{"d_expert": 272, "d_shared_expert": 0, "hidden_act": "swiglu", "moe_layers": [3, 4, 5, 6, 7, 8, 9], "router_score": "softmax", "normalize_top_k": false, "balance_loss": 0.0189, "balance_bias": false, "init_std_router": 0.0386, "lr_router": 0.00199, "learning_rate": 0.00384, "beta1": 0.9, "dataset": "wikipedia_en"}
Below are experts of layer 6 (counted from 0) of a mixture-of-experts language model. Rows are named router (the router's row for the expert), gate (a neuron's input weights, with its number), up (a neuron's input weights, with its number), down (a neuron's output weights, with its number) and show model dimensions 0-127. Each number is 500 + 25 x the weight over its row's rms, rounded and kept within 0 to 999. Numbers have three digits each.
Before each expert's rows: a language model's description of what the expert responds to. This comes from a sample of Wikipedia text that the model never trained on.

# expert 13
What it handles: Table cells and digits. Cells, pipe separators, header words and digits inside Markdown tables of sports results, statistics and asteroid lists, e.g. Venue, Goals, 0.
router:484523481494505494511509491498488515508532539497487532488472567498467513527516493471536489476470455500509512525469481484531519483481519519501464497487513529488518507473534539440532496462520486446502496537515519511520524529500534519490521505507553514504536491505469540499517506530494540465583491500458500525513524499538517503492550493460511497510494499461500503492541477505512452512500
gate0:497526553450500541511513489476467504499520501478464507535472493527500521444526550502491533491519485474524519526525504512440455484543511507564514467525475507465478473497534466512491476540498513510499485516474521459497507531509505536535514505505481520503507495502494491484514454536495524532493468490510485474480504479530505517557493557477482545517502470474477489505521503511493502489533
up0:502524503529557500502472507500475514475466486483487455472461489485512557475504528494509501450495488518528512548494489505498546496486478522497526445469525495444494467521494515516491488571482491524497499484450523519492501464510507516539553519525460500487516539468540467469506481488501541491480505502524480517535542504512549494509514492474515506486495510528516500541524518507499524495477
down0:482460502524503549530528479508460506496549513501480488529514488542526545475493469517486466508491496475513506512525539454528486474499548458514517495494499488500454513498452519498480486546518526491477487467486476517477543497518473501522487537502511453502551486503453494492516544505521479430499499504490510518474501501514500478497576495495505473535528490493511539518489514519517515472489
gate1:505469494512498557493495476505504489482483510511515516508496521482518498493481517482514537436506506539512556488516433501448507498482552487513519475491473500547529498488482518510467463505472492522528468523505470508510547451532457512469527517497491529555519494520513528475532522488529501486523530489504488499529479519517465495515502559545498505531506519493502542519474508484471543508504
up1:485484495503490537474513506512534536517512490505535468556480513494556484550457493465516529492514481497498563486481474463515462524481496487500524494474507519538531519466502491509489528507476522502504445504553454539502512492512448499458544479495491549519528523507500536487511525524497497484509504506501522502488524469512476449490500513519528457479519500473520527468473493514461507481481
down1:531534474472454493534535536524515502499491514439547509488483501520484493577515490520484538513532497504493494504502501481489509522497502499560511506519485492472468510477517546489544507525484500563482491550505477526531454487503515546480493536506514511465514489498549494545503501529504502484522505518523464508485540522494510504514496525479467492490505467520468521459484480515495543516537
gate2:475488513536484464514542469472533500537499497448451496508516463484517477490484475494508459553501479517473525517502500505521534518522478507462510544515532510500505499497519507526495490511494495488538502529529532472516491523501419503516511503507491526492469505523572520489463482491513517494523497517551494518529515502505429543523516525528446515505494487504509558485490488508496517494506
up2:476470435491508503528540525483487500542498526456511464541475533485529475550463533495496504486473519538503516512487462487522495528479466518474483517546493527482488492492552464503473541495489508485452477499491499442531514504466486446498473467494504496502502469527525478498484518520445489505519481490497501456504519477513483516500498542507456480486483470495519509498478513466498467466490
down2:555498563508550488520473491536486477486520524509500502474516528476485520455494487507482513479495459529513475528473508466471469504532470502514527507513522529520528508536515485495499459483513519488415517517498484461486513495523524484542501505531490522507475524493541517456520477506470479505492506498437529537465526488562512519520491495470464460509515526495486482488491486506487493502515
gate3:522503526523488461504519552473503495507521452529500524509478481500499511516499476527455474500472510452463481494503539521521507499491487507467503519534529512485536496516502450518470460480523469476493494503517514485482542494535482518516472467523514476487523549490514545542543455512494470511487507499510456506543470532485496542498487521506537566501511484494505500552519478524534504463509
up3:498503503529493510527533462491483522501472537471471449510489503492468510514517542474524549518513496533481515478505506512467512473475481504571543506515502481487472521475496495508513504512491516524471527489505533505504446482429535470490518503485474504526491454498475469497486540558537526499498510525527488489496505475531542493518527477527500461492483495529500536473505513460458457487510
down3:507466504465523532475488515500498514470487505508532532483474502481542508531552508498487495527550489436518543478522530502544528509476525491504466485463460475487444483461520523529484494492497499518487487508464490459473488489561478471502510500469490563514498462512506499515486451502498488506496516517520485484503450463502532494529486487518464486470480518489548527500471498499489507476530
gate4:524516461495509451446542519474478470442513489478495543478545485513447507525511540501501505527498466498486518526491523493489494477485500470517487538485494517475501505521500487527555506492497511494473506502504488480501491501533504476512506505511487519513515480500492498476441459517464500469481507506571528474450488503499482471516493527491549482499525515484489446501493510446495546543540
up4:496500447499486512475506535459485474513530504476519463543498507500522461472484436494511528556494504488490484486535497482497475522486485483522520533486503502468472470487487491476462500533498478479483512505523507524553522535512519540521535488518514492557508501570510509495495481498477525494482522448470481484453473521516496542515541528484473518483537482462511542521491483491490518495474
down4:496478493469508545486486521505446476489516527472509474461468538485509485496501519515512460537517492480474502481528503480511467497505538484498522560510477517544502477541529515457501531500514469511542483554521541501484486499437504514487478482506459553479516517518473491506484509474444528513502481493486522457519508485523481518480500475489530503460472521505495497485498572472499513478511
gate5:495511463518496498511473481481495486480482489528502539515529515495493457509497494511481514502478556512508520458481506483465560549499507472430497569495529520508538550544492502514545472539504486500475519490505480499496435503472494434541516524505523502532485546523514525520516485480499491496513496494532484513477516504502510516453507461489519465508513512524479493512503500547487479505501
up5:492571471475503483478516504531491510494482495502545471501483515477458513508500449425506523483509483529477491553502506493520473487498494537471470478489487485532510488488514485473489513529477502498511525544496478556483525457512514496552507509526515461505504530551514489502499502535546484502537481463482551480513487480507487483478477523520476511517517477490458478504522475521514557496478
down5:512484502476478480491482475476477531463516483564491554519509504531460460491481523450493548483493464481525508483505470490527498541457469507466491473519478501505534500487515482502501502469501511495514499485528500498452495503503501512540544487528514517481479459493494492495489525487497507478484525568509522499474461496529465529443494482499510555487488463517536513513538472531512453493475
gate6:424534519471519493540522492507510460502512564481499508484481516502509522501487514476515526512505491555488515504467455543514542486465490514545489504546500488460540503487519470544505486514486476553467520496511511498500507514490495523494514520505520501513526502506487494453517492447509477475521503511497492496488469516476525486467548500518541490505502456511449474496475498515491534458447
up6:473483521543520470457536526463513491529534498548463558473521501489485513522496479522509539513492500489489467492466490508550521516521479476487477549490481478484542482510511514473468499490454487498490497485484502547535499504477447540475481499527473506490514487516447536546475524499509517500505522538484558482479514517495495525478519478477473488442492482477480488494481502476507471492524
down6:515470564479496494499511557500540475502489484497520519492496472479514494520519496480526462478483493496519468495495490516503460482504497502498490556477503487537509501496503490507548480513532506507484532499526484519523500479493524505560428467462479537483471467568527470505508515513529507490457512491481515500572546512511507485479471509503485493480485531511503450539490508504529493544492
gate7:496520501456525473498496485498498497484480500499495518499520489491455533501526510490455494446524550508506461490508478484488526490495555510457483537477511495499516478500506482514467458514494508489503477481502450521476469536502467507537513510517515520503443509534522486543516512478524520477508488479545503545477450492500483522541467505489507546515507543531498494534509503559462504564515
up7:493497515484459514525511510494462549521468519490489514496514521484480519504511479537464522474493507477504447522473502516506531473516533504464480500483493536471471505451538475464466497507521502501500514496542488496546540525460451496482485515493468524498506500529505553484494541476513545491521510491472418540521477485523501462498492512487511503500508548545496531487465495495503532500538
down7:516500534520486506492460521466494458504529546476518534499534503499507506522494505531495548524504545481452478530462468506475450509496480568491481476457478494538513485493478473491512503505481496503470483463503532507509497459546514472490569527500488484464490512495474492489481479521479500448497505484509440527497462503503510444488515472491516478513520486518524530486482504531531491488509
gate8:460508527504515501469533522531533517557460538512555456465466537491515517509494520516519538541477489515444462516484504539533444494461516499498483491485519498496452511486492526528490521502500504475495514484473499507540526508501494520521513520513530508492459484487527505503534488525511484472479499486470474460485471492506533488460511500502527508522480511459540518558495493506462494542519
up8:504503439514493476534536483509508507520538498543521513524482486494532473488501483555490537489505490548518492515501495527483501486501477483480484514494469505536589460495481496521518517539483474465524468498431482527522500526454520502477533522471502496512471481504525511502497529512417546509507506456494501500496489483500479495520478473498517498499514516475466532525467473506499518513507
down8:500510522432509525516500439509499490527523517521517487476479506521497486476503493503532499531468511547456519524498480507526479559528535561511485446487516462478522474465505504539500476518531523486516513540545475504477502530534516481503514560492475520493508469511538559492502480513506502488535511520482476489479522471508509534510476481480508480518485474523498529509505503461512525537511
gate9:511469520498548491512512479507496451482496464565539491492495496531489512499500510487491522489480509436472493512523523530444510517494506503496490500466503523534486507515512502507496521463475475509536452524527501479498482472569541488514486515486542523479490549457521518520521498510496458542477510500531526528494448525516464511539524466541541512491504500511517468514509507458517485499490
up9:487514491512473475500539529497513550504511502467466524552508503469527490457486513538490481511502496522514523482504465456527490469484496511527518484533532493508500490468478474495526441526502521499477518458448501514484509499465477477478481476510478512527522465485472497472513511461472538467507502494479493465488558459481518501476482531467447495533478515479476548509505532509472514446502
down9:504475517492544557500477528510508487511484503506515508517553504527539480522539523487490466484513480497501539452525504514513491481506502544556502520504506493541459496478495509538502531517526515500550480503511495501462537550488534489471478483520506556495478500535502474504476506480474504475505544515511472506499502539490470546482455499490527530463526468461543520502506452480504482471519
gate10:471510474485521508527525523498496512449466474491487492543478505481525494461500543492448514486523525496487523463499492480477530526480485524548460525464488500516472493518483484513529488543515524502459453507420504512509501515513505548504504474498506511519512507471561445456528503502490509465515511502527474446504523483471503483509491509543524493487527472515493533510502491470505483495543
up10:483518508462481523569524524491509520491489486529491493503461506498474514483540533499455523493499505521500489518499490474508522553486496535508454507509515511526510518550535516495530494556526500503542483486483520479539531508499510560510549486516492497498519529483504484497534562505485531516517494537517475468494489532493548497472532470541494496486500473497545503519540483493488460493550
down10:467529533465506489502494488488474532472444489512507444483494499526535513486497487495518482499527482561499517474492454491508547530542509542506469454503541511483482522496512525487520504495504496503469458530499495490503540515507538473496543498541535497520505513559514504503527508503467527489513434494485474512498520467526514484506501527496476503502500461499502488437510504494437498475526

# expert 23
What it handles: Digits in ISBNs, dates. Leading digits of numbers in ISBNs, years, dates and table cells, such as 9-7-8, 19-5-9, 1-977, plus name starts like Jan, Marc.
router:436500566474506473516472514537498506532537473472511479517460534469466523458518452480476486501509522501511532527478474465494510522501493516483483481479474493481535510477458453489503509500514487491500494499501542506494464490505502473504485508465445500488538504524480520485482508495469496526560465498471504528469547502475469495486539478518505480480526441512519521546494500492490527502477
gate0:506536482519494523516475486510538524503508474503495487474498461483460510463509499493510483532483536468508499499522546473492528523504538482472561499504478483532483531510511482537464524478511473504542510533479524518515534507423468485526507498489520475492471473463509517512481455481525499475484480483517523478498502461488572549481468513500498475509490503502520480518449456503539471509502
up0:508438525524504462486492502530496464507531517530456489507516504506468524527519447492522503497527484528464515469545530539499515511515474547498494514481522492471484481473479505517525522491507466520538514504506493448550506477499524511508516523473483544469469503459464504509511496500487534485515496473477475453542492527550493499533523493509497522474496479504506528494457518489482471492574
down0:447526490520523512523501475462497483519489507496476438531531489476514509498471465531513500518531488505516545513494510469461512506473462513480478494521487478484484547503483514486518493521517485520493468459521537503471475504508487454479476493485497512498466496465486478534497489522486556477480523476533504469541522557496505468543490448524446505456501486487525518491503510532538482455508
gate1:496487455481464509463507485520460507526483484507520536488568454510515468507512480554556483485490486516458462510497487484476509464503487492543464467470530504540520456502514523490535487505489511475506489483495490484465516496513444485491483480537507500548490511504534483503517508462535520495510499502533480519469472535483504517504475505547488558488467526502478508476533492481525531474496
up1:480500466485524480516507451515499481495504485516544469504512478490521482486513495535510499455492514440488509498515484485492534490445522540535454494511519536515536460514521523485501494503471527503524504461526504471458471527471471488481519463491466536535490535492526535492503471476510523547511484495506496527437517488482519533538515455526490511502477502486500509491545496524511512489430
down1:478489478476536457528480497521493556519484492504495457533544498509458496487526533507500501485480531513469500481488475464501463519467498470518517527503493512523459492492485465586556475489526496519528464501494513489506504505505529480519471469512496516511509502507534452532518482481467520505480530476530450533500528467478499519503491535486497484542503501526458479476505510450529493524476
gate2:538491516484498497466471472522512540466537489536549512546502463513503524535495522525545455486487466525487515511526504496526487527543490482522499508523493510472501500482513489496525443483504485484504514540527502545486519505514474444483485496512542523497483505481494467483479522540421456469509512513497484461505476495507516452527503518507530536481457503494479485504480480498518487540528
up2:517516486493510455489531511466530484498506511532508501512492478477537547484507490467528504506506487464561506475489502520507541536457480484500533490526502523492467554469495513480527533546508538516462534517486542510541519519521483513488510509496453445465514492514488507465520516510540525467504475541532496460482549492496489493528494513508522535501477517531455524552504489480515505490512
down2:462481514473520459485499551531484496460521530504552524486505473507434505516460521494525478518496490488498514557484543485496511498542512510455493487472502502492479503528505489505509541531501424502487534499490481499495499521478520501530516481548498514492470502528471482473517486545529502461504487510483502475486503508540510527531542545518518512469535460461532509515491529526484486516473
gate3:522475503497505520527508516511555500517530495503488488471495534489535494475546511484499525466470484489507463481528505485502532512487504508491495511526487483555504542473502540458535486499486471538543511526478499504524493491526505515523506519515505506507491504495452435484492516506505492462509493497562499494528485520455515516565488539488445546501493482460497461497530484559481536473515
up3:479505507523512480528529492548525523507518496480479493504441508477560541485514476477553492478483514482497510468518508495490514478469444490516500481530486517505488514522489497502476459493496516502510512517503548471517489500577528524468504495509514568457521553523471508488545519521493484502492483483486512510473483495493501458529478444541490494481506487433514484508521518497503533497489
down3:516520472491495482532509534496499453551535479490481509493457508491537504515538511542529482476488510519508510521471458507479494494475478527553495473494537537490498512488557494495537532531506504509484516501511506529535504498513498520476510475495545526544451526529502499538512559489502499463510455555490481491532524506543493503493489474515511512469547501480464509517559488519481515501493
gate4:520486497489516480498518490516492540501517493521486480508507460556532518532498518525516487530491492474488530513486530521478461493539446454540489534470506528499494483468499503530502495546508520485538471534540470501479486493516504463469472470499519533483515505503518485488472534488486505498453543498495469501515509490493495463531547539493527466452500480531503479510509507515489468518589
up4:481431508505514519484471473512466533527473495486490492536493479510465517499480520523515499506498446472511528466496529501518473514541476524513501499481509522495538497465491500537511589519492513479495466465520534505474486479470443483476494523514493504494507456470536492533487510502532534486493529524487463514490524504515489475503525528473482502459524486525489440502488502485502520529557
down4:470531490484482512485488501532490502486471504502520516547496517539540539523506481485487473527482475502526519465489525514489515534498455465531488471492508539486495516541493454459514490508484558481521496516535534507453489551450496484477478502491521539534495521533461475529533499537506501469487470510477501495513509499506486474487513526478503539546517447541466470479524505492489467530487
gate5:516498481521498543525522506490540446529467474525459503516473506481521491481433524497485503494503506530510450495515481509510525478542497491509503535531487477490522498537476516511489528510478511540474474506450546495500518497520502473520494498503599460534496494512506502471497462496513494506505473485547515507535535497468530518511484554478476524489524494490482483502452483525519525504520
up5:487510471477476537524521498534548448503491470527450500500467503491522537480429511478504527514493507534501487488500460527507493501540506536516494521527486540492507483544481482515517545493524516500480515479427541514464506497528495493499532505453560492536495534501512512493511510513517519535462476522507510515506537462496513489474491511472490505473529487463538512508460499506532518508514
down5:477522544514472490519470505495491515506486484502505485504435509512512523496487516512517527462526509518532483487459502471456487514509508510502481550513474510493521517507516514468551520457527544507575511505531507475529470522469476486527551506498512524506489468549504463483530538495513485471479536523457496485434496504501462516506502506500544472496494457462524480524482513512490514481522
gate6:480515518483507577486484470473471468515503487505504519485501488508506492459483520493540458511500506461496510456482506475543516511502527528488535502472481542466517461522486555469517466481526450502521488489539542492532494510512525535485489518452520567536501491495517505515557485490534501473478491513498514515504477505507511493476517480504493536525481506484506456507457488556488481501517
up6:504460470507514494480518492474484511479500493519488491525500523465486491542491517479478495508509549550450479495494512527463513495509493477503516497491536462452504550542491485544524489540490557501493535488442464479457479512486522497505513506504524490481486505499454490479468504507474463524458488486509504491526534478473526487544450487462450479478502485485473494511496499434493485506476
down6:509507494502528485477496523533520492478504499459458498485483495485465510540524493506458501487488510528524537510514530449530470459495469458518502529520500513512495506500485494500475496485501461504488479474478508526448485535494523474530467523501531528495465494485495518513532534471491543511510452534468485489476449505498534504538490529528466474474487463527498420516530515454526503519532
gate7:510553531491520527454465480489513488524498537541501469527490486492509481518423540510502491475520464493502491512503513489515547482533510506542516532520510490474493506494533522546512492542493489516480450478483511493431497480497556485472503456517550478494519539476484496525460469468480509486526509508506507494514505488503509502516456500543501540509462536496515468489490486536491514506503
up7:485552530492512527502458473424526534510484519503477477504519496500478526491482537461531536495509483517484504498464502470498552499503475506486521507456445467493501520503494482531543482553513487548529472495475506486487489469487520504492509495487512441502519502497473532532497512501524488519533517518514507507539512489492486518477499533471521542541494529508476463534459494560497475507514
down7:499517485514513471497543480503526520526474505491497499496510506406527510517511514541469498537494534476483537505494516475478534511543554505519496498507542454500510503490498523500513525483519520466552481471483498521520461507521489490513524489521484502438512512485513469516489512506550480483566502506482497501527496470486459501536533509532506512528487518520522516514537568513468494505506
gate8:515468473511473503513538460473491526465516493533554500532570445491515464498495534542531508466514484521494484530499528504456499482495495456494494501520484518507547478489529512540472462481477493527526527478495467547496520543496477504497475471534535532462521490516489518495496508492486487521508488502537529478449516492480479480551512503498518492509474533491522486456473479479526499506502
up8:481486509486484515476519510564548530507477482470483488478492482494484477519463487523491520525458464509484496521516499489529471517529487470448498456503453456476470509478473487512478525481503494518530492452522494507453528484538483478483504507520510484490492516494565527477487497461472479501547513447477520503514523503501471470490510552550476503484465530514536488463525495504491468506485
down8:507513499553462513516531464486551483537486469512487505476485503525507462473472525512494497454537501498494507521455516510496489497489511495524501499512527506474541507464478507461505493515473533550509510512468539484517517481544485493443489483494564488523500516466485496519506479519502516478520523494534469524517542465462519532482526476455500508503511473527510469485515437457469467497513
gate9:468501500518475474525536505491520480520475512504510499498518488512483447522521492520568504504487494533501487534504522504455440517538504480542532500520516474510528454505526523514472451480518489519527525505510485482516521490448494430552481491527523510522505507470492512510538498490470501515502485483505494501528543550536522537480519546541514522465515513487541493520463499511499505508525
up9:527516532543511494457524503474510523472520508532523526539465512507465544482462511474532457539509469460461487530473537483498491477458497490486474474510516517468512477492563519485522548506471481494469459533473528480502481537488485509499511530489523538489504475462545500490491536495490452526506546501491494511488441500525513518474500481504524517515486491490483522465511492481468511506503
down9:532481521509552544574516489521464518514483524496487463508510500475552512513492476453490483519506499483522476483535478546487487544504492516526514467497532540483517525528513463468489505492525522465509480529489509489481490460490430512476502488535497490492492507461505502546489489509460506507484508482529483462547516514519485492530484505494494455480473537509463522520491482474459467514515
gate10:451471494486561529501479479536474475505512545515506474471511511517491501501501539472541509510451511502479502458472514528462528493502495510552494516501491516484495526533546491500527539524517487505498530501498508552505522478523438539508523508490473518504516483494498501508515512518543460504473490486515471456484439496539464493514507520513514519492514525535534509555494488457494489505544
up10:481472508481569512501471506524455480491481509508492484508510486503502490470499566486512458530485506479526506480485499510545499504503519476491487553506484525477478511548529486512464512468488490493487520466535477500509466483514464494491514524485461483522522499453521543517497485502479466550496477509506493490429481507553479486497522514463564509513506522527544495519484518458511517506541
down10:497561532482520526473464470439468470492486467533471472457482500521504507474524485521456470517505507484526494545502485524486500514507488496508512507508485492459456504498471461450463522507518507478504502497578514478541514505494497496457472488512465469495508529452478538513505451513503501536461529524472536474500492511485478478519467515484488501539485486506509479500477519482480476483497

# expert 28
What it handles: Initial capitals, list starts. Capital first pieces of names and headings, notably Y in "Youth career" after a blank line, plus digits and B, T, N starts in tables.
router:463490528486469503538495519570474521532505493526491514505475513480498516494509495485512506510513494482485479509465499518520483467521529484517475473518491539498527519491542482501461485498510459485489453474502553481460482494488499485495503503534462560491536476490480497536493541513513501506513464542492514511530463503487474496493542466484462496528553467530457482541531502519498470512437
gate0:513476521481550496462466479469491516486452529494477487476520472516509483462511497495478471459530450508541523531493517478497525515539502516467515484475481512505482496543444530525495530486515477481519523500495495508515509520543508505458510518507472486511512512526535515513468521478520498548505535445566503521489533509482489504548526474490501528480480552471514539479497489502489475526468
up0:568485477488465546496478521483498537518436494482504527511550516494535494473515525472527470471487473471453477523492505487432485546470514502504488491495514514505494525534518525520492496463533507502505458519478520490490477513519479467512483509488492499507523492505510504541505483504467484529535505519511508491557475450444505565484479544479498520503467514500465516513493493503502494523497
down0:503490540468517477491479535500454497444517482454515481492507501512499484499520492529475505493483491529540505479502471532477506495479453467542461505450509545490523529481506506517473545482508479542535529503500500495501488546478486504526498525487520487478502523461552502552464478488512446480497513474511470479526509460498469496520497470470496560493464497496485523499483459495477486543511
gate1:485500473470513516462480498508498501437455464507499529452541476503520529488459514499495460540498484470506519490519473497492503511511517526507462500457487529479498460531440513517550518469486534475470476474476518523480502492516544487512464513513497516467530535482507503464537496495481477502491480456511504501507479546500501541517460510490477571479507518478505461481498487518471504491525
up1:505506487471457497492504518506504476511454501558489459505514503491487470498452521479476491518493504512485481462482456547476531447508505489498489539486486502486460460501457484488531500494460550496507466465513493523464515502523470508542471478483525462501522540515506525487497514505443525501499528494534529518566481502498489533518464512470501550463509505500514469517490526523476495531510
down1:492522489526532481481466428484470463496521483488534457466541528494513513495477501473498489527508497481502507448526515506518508464502477499474497503533529464544498505531527473428495508507496525516554545476498532512528496496502470533476476524516494548507526522513467466474513503523508498500509489488505481496470520484518514477462518503523506451473503509511518485473494545517497488529567
gate2:524517497458540491487509504489494534480457501474492478511520494499524510468464513520538481514522516507462484504504523492471492536473502523521485487488503483506519496498502476479474470515477523511482488500529521534469517522479454510513427525500467478453493486491525493496486432514542501467512506456546490497514518513509531523550484550440508509543481441520500460517505525540497513484501
up2:496537517517523507510546487541496513536453483555527485494514482509472502513536510504431515491514543525524516466521463481519504507501549490528489482466527498500505518485501491480534502491450474483493476433493487479500508502503481472485535467503528517448519482479540513482470496483448526519525535502495486492490460470550475492451516511480496493491525477538506518461484504518488477507494
down2:517509510508508465549523480499477521490476509505486499484464483494522527516519522502523506524455493485512475487474469471546517507506471492550508463443497516485498539515450520486530452519488499488498507530480485536514475502543460478509505461428511531511503510528490486446504454490499499507468449526499490489520498493538537521521462479493483507490505510533501534460455538523515518515483
gate3:512525520549481481483528462499511511512492519523471454532488500547452486505512479534530549540539530525462503513475524503499524495505471491514470492494519528479465498479505497530461482497490490523480478504500496461520502532516528512532499467485517486502429504459527446455482470511516473467464530490540515530460526487488484482508518504507502544478480486487504492455489498478472529469509
up3:486506532503514477540485502479556499496485484526502510491497536502519510530491496506440516523482502473477498506516499544513553487514453526494508525532542503491481530523520512485493489477515502458504451496462484475533501540496464473469533505453544506500516525511498544462509481507504480477506534475536520491522458484514504481476503485494522516450467463518522481531513514446457503512557
down3:496491522500456498476480469473508461429493527479540490522478511493483481482463504505488503472498476535485481486499530507517512457481482426497496488491480482470547517498507512510491498503516499518501484484492541552495498491463534479450552513496529457458466491515529527468498499491462462531496484476516492492519514484527474495510488561525516452494530535491512475519501492467519481525468
gate4:489478534541483506499507501463486509456494483527505526481539463494439528499522473488484506466498553496475522478469481470488532512461532516469464525508463499438520503519513553509518494495506477490487465541513508475508528488555483517530492508523523520534465490473541495501512487495495509524462510488576504508518492486480497513455478516488510520466498515476492473481482475491549474515497
up4:506500565546480497491500503498474503436481469514466549485530492482473503517545470453506526479518524499501505485488485488526521506472505525473498488487516526471487497482558543460509555514500521494536490556525524521524499500501522520519448504505508512504454473493534492487522455479509511473460506468517486475524492473496510467507506492505485491462555506472509458495543493497485517482481
down4:459498521486492472517480554543505501472534540524492466512504500425529492539487517464475459525496462450507508495498524556527479500480471513473507521510509531500496511491483540514500521465518507520529504520516497493502499495531524537495475515507493495477498482492476462481507532527463482529490489511507482495487468555553483523495437488508514527513506505500513509479525579511482519509513
gate5:498526533504555491478525470492555519497526474492512495507528511511503468513447493479509536495516535519528495494468475497524516537484528468480504545452488429470516525519481468492519490556460475489480500506495506560496496480470508540495433508469513482521498503541511474462529489549516503468508467509497490526509500506479501467513496516501473508512485479541474503533484512484489506472511
up5:496486494465525460501523529457518487519512514467507544510498503494474500486500483522452524463485523506530501510519439534513544491501498508479493552565515527502461502484477540491492515474492487490507510495494461481479523542528477507504516516548504472488528460500480540499482491473449526523515527500497482474535567495525472495464479542480501517478474494485504469501484492520478482550475
down5:471539459526499466497531506488525490490496486509506519483500471487504495501497478509521543507487525500514505465499513502522531488488477545541465509467486491479537495466484522478561447506522508483464493471501536516487519486493533502494518495430544498517468503480501488444480508460508465506501488505517511503514499531487549497565523523539495468545482497488494487483478513542497559455486
gate6:537496451487549479543490506450534521523525477458493517508531441505536483494476469476483520479518496502474529501503451503516513511489510473541487533505506518489508504495518496513500524566453523517517480501487467493526511525527541496529487491521541490538505520518498495440508460469499465467449497500510459473507486509538504511527487527465495513478491477482516473493476501487494450489520
up6:522472465470544522505492507476502463497489478475535512468499501493517522471464509514482492512483499470486513497520495504494507476457482496534476479435500506473513505526524491523493539524447543475465473508509502452480489457513522427504445479505494521507477515460535492505504507479444482514501479493514513476532475498472511546473475500512497479514536463509541468506467494457497463523514
down6:520491446481509496519457473516499501512546458505503535525500488512529501500519480477473489457529476490496513471514485494495510491523525516483487479499482519513453477481526502520498514549493525495499467479496490509478524474516490472511482533510483533537468500540543498525529495474511520496491535499484439510512514532519555515505554494443549511489518455485447473510496484508511448544537
gate7:525527451471494487475500495493510454532503531475487524483482498514487500501512475548489442512512475516481462505500483449451494518548492483531477497514497514536469497521528498504534417497511485461513460495471480497503487512473470475516501488531502515515524487510528520458492515490519473458466537498511504504479465516547494506518506477495529532496441480505498504472502445488520546516504
up7:572483481486485507494478507513503515549495505523510494483481491518474518509489487567499487471548472543485502537456493489463531510580490491511488469523505508518492522490489482532515448526498468502498494455461498468534493491496531494462498499520504477480517524546500465506486538491524490534497508551525489543477489500521485485507514459514512503487448507511505517486460462489537510502497
down7:481480476477470511519497491481538495489505535504519533555530485461559498477500523536467505539502474496501482474494514478500486523516509489524509468508477474502445451519502503521491512509510515520536505510504517532512533517497512484483485511518515511492460486557531568504500514499476502475565493534497465487479480532523525462462525526454478512508514483488500485504515468520464539557522
gate8:531527528537537483499502449514509545517455525484503489529504502514541483517544473477524477439508495496509487485532480518481484522476489486521465524508465488493451517513501477510522473495442470544525534458443486508489470496477507477511459515499542540553493500532536550511519483540492479533481499513515504483480524497515511478483473479492499481517497513506520486499504500543482477525483
up8:464440519472499521494518457515544477480492513500511480528524510462496517491495511512516515518513490504515476482486518488498577483463536484514507481497472478455518469507464529461518516504527530562547479483494499498540481501510495487541452498485456461485515526465467453471522540460529521497508526482523477475516499510490464541474522532496484518514498523524516479514494502496482503468503
down8:503462507544490484460486445519486539488516531529502467465534486505458505519557463481527566475522492520508474481499524540511524484498524486523457510477513466457506458521484485494476531475518494500464502508509496513489476500497464479494477482552511460464475474549510501520515531546493502493490471459487534480493491498507462484488486506522520525494505493555506497491507496474533531490480
gate9:524484472513486502480479509500478465498464486532499476497561446562537516475469529519500478504488507439478513498496532526458514510538524470501510495491541500516469527494480538489520520489507471477544466561491482549493482513533537498494528491502522524467492483467494481487492529504527511469503483478494531486538484515462516498568492503472485516460500517461504530475510498512494487481505
up9:495515473504460528491480522508479458477508474490500476485524502530557540468505521538527462491532503455474525528470535510466505503504523496524484503477522502496479511506519530466520501462496520486519515537499482564502498499543537458464527470492539534463511499432501493467474512501527531460534477491542540484534508502506525503520473489492487490485478532449492499483488501505480515490521
down9:503463526495497482544446511502522486510491469501439465497541521484527528514522543504508534520497484520464532431464457472483496520514464518500506481464480521514508491514484446502541484504479513498505490469511550491498504495512472508465474491512532511496472519493563467495491503500492534494501498498463493507514518490522492509453510535517529509545523531491486514491485555551502534486483
gate10:534459505513517445507568513478512419480488465488493478505467520525494500540490474506511485553515536488494517532520499490522509548534480501500487491523535482506473515536512489535499550520475514486533486503468507469532519504523517488463515495489475514518514520517492490503458515484501515506471483467457485489508500502532508463556502491526517518497524519458507527434502494519533486510522
up10:515548459463499496533462486497522532535529511492493519487521508525517492514440497524500463491513519498470459513496514503498469467500503509541506519501506530491488522476528491457495482517488498533510522505526487437511518507484493516512439459515501509499513514523471540503479491515457455517522509553491465480497471513535566489496510484525501501485500483524547531447502494495452549514492
down10:442469531486483520520479509522515491535529486502543471540487512491516482507536519517515537508466517450492490453488476503511503485487511534479534558487465536505511508505523508508484478469515521527481515490506549509491499495477541516535501479495505452493502547512494523497486494439533457503477518528523500462467455499476497488481466519522447508539511511514508479531474474509541521514468